From a checkpoint of a small mixture-of-experts model trained on Wikipedia.
Experts: 16 experts in each of 11 layers, 192 SwiGLU neurons an expert, a softmax router.
Below are experts of layer 3 (counted from 0) of a mixture-of-experts language model. Rows are named router (the router's row for the expert) and show model dimensions 80-159. Each number is 500 + 25 x the weight over its row's rms, rounded and kept within 0 to 999. Numbers have three digits each.
Before each expert's rows: "mostly gets" lists some tokens that are sent to it at least half of the time; "gets" lists some tokens that make up at least twice as much of what it gets as of all text. This comes from a sample of Wikipedia text that the model never trained on. Tokens count by the router's weight.

# expert 8
mostly gets: " |", "|", "-", " in", "In", " In"
gets: " |", "|", " in", " ", "-", ";"
router:528543515498499488486495485456500491474462540513492494487475490521511537446451467512484529450493551510501490472520453485524489501526504517485525501523524534513538510445516502479509481512517506498517525486539515476498533531509498509486549526

# expert 7
mostly gets: " as", " by", " at", "==", " \"", " with"
gets: " by", " for", " as", " with", " at", " of"
router:507465526482529450499519481477460523501520482499489477485505495503479497551485525444535523485464506506530525485507508498490494487451461495501480482452470512520527447508526503515520499493498510497485560460475480489501479485466506485475465493

# expert 9
mostly gets: " C", " c", "th", "as", "S", "C"
gets: " C", " c", "al", "as", "th", "C"
router:517479526472517526465476481471535506502474480517483536515486496519495495495476451492506477482492522496503502503492485475519466541479516484508543550506480539476463547511482440470525472507526488536522506486540515516491542495484517483500530553

# expert 3
mostly gets: " B", " R", " r", " Ch", " St", " Sh"
gets: " R", " r", " B", "h", " Sh", "ch"
router:484533514519499499536545498493544464520514499503476478476483495476493509537512450473474572475520499512484481509473520510484558529475499495507500460483472521532532506494475516521449539516482525500486517504562490462517547475501466491529527488

# expert 2
mostly gets: " the", " The", "ar", "The", "'s", "ou"
gets: " the", " The", "en", "'s", "er", "ar"
router:488443476470504510480511470463546528457454493504533527492529465501492483491529552535509504485545521483521544487506532509449499477499472479510474508468507499525476521504476532526512473500494537501490547505476487511479513475500485475485489513

# expert 5
mostly gets: ".", " ", ".\n\n", "–", ".\n", " |\n\n"
gets: " ", ".", "20", "19", ".\n\n", "–"
router:489514527525497530486521530526513489486484462519502483504505501465466498524549482538521507500497476462508477497483526503507493465529490488452485531477490501494498498517487466497470513450514491485526514449505520517489511490522506473490533493

# expert 12
mostly gets: " and", " was", " is", " he", " a", " were"
gets: " and", " to", " a", " was", " is", " he"
router:529490557551494462497482512473505502499511461504482493520508482492502479483538483542550522527485511487514521482543480492519510460474483512533479504490491469455529522557524518488506517506500515457516444490506472474462492488503537502545525498

# expert 13
mostly gets: "or", "et", "in", "un", "ion", "ent"
gets: "or", "in", "o", "on", "a", "i"
router:503527486474533505503506500535482479547524508502491482516509546484515509473505497523476473435545528460509518471483466485492463482559543519505518469499489475468477474475501465480459469471478521562491488528533504479507502497463491523481446511

# expert 1
mostly gets: "m", "it", "am", "ap", " Pro", " comp"
gets: "m", "it", "am", " m", "t", "ap"
router:519507464525476536468451505490464525478472484485491507526523506519527521516451525491519478510512452497518502540514471488472474484504519518574464513534493502474520517465488508505526493524485459512480518517449453516514442490508510532518455530

# expert 6
mostly gets: " T", " M", " S", " F", " d", " V"
gets: " D", " M", " K", " T", " S", " W"
router:509478501525490467465488516530531484511568479455568495474541432520518478505473513508491539514453479502521480512473501483561519530509489493485507494506526505522503475522508476526525535476518502432501479519498479502480503493540472506545510506

# expert 0
mostly gets: "1", "0", "2", "3", "4", "6"
gets: "1", "0", "2", "s", "ed", "3"
router:496521475494502516483450486532479532487538497481474536506503466472492493532534531511463496483483476486494431459476539527502524523512468484492526490506550467523509480462499518556482502540493454515493446530475466507505479502464503494492486457

# expert 11
mostly gets: " |\n", ":", "\n", ")\n", " of", " /"
gets: " of", " |\n", "\n", ":", "-", " ("
router:475482542500502481503518498544424492484465524479498478479487517522475426460499498463527511512459461500512481487538527436479485528508482496498503467518541506504541498535536513478478493519481517529535513525457528486499521485509530487461499500

# expert 14
mostly gets: " B", " b", " P", " V", "b", " p"
gets: ",", " P", "p", "b", " G", " B"
router:494475467479528475476545511520524511531547525478525485494469550514480497491503479533472494521521520587465501551549521475504543508500519533455489555482525522480532514477509529533561467527495508488499491498500554526478492531525480494496512467

# expert 4
mostly gets: ",", " that", "L", " which", "),", " where"
gets: ",", ")", " that", "L", "),", " which"
router:481494479518532464504481472537480499475501520499502483512500460475502525484492467481512453541498508532487505512517501517474502526483463451474472497487478481469495506476492477490506504479498540492483466497487504533501544516541502493461524490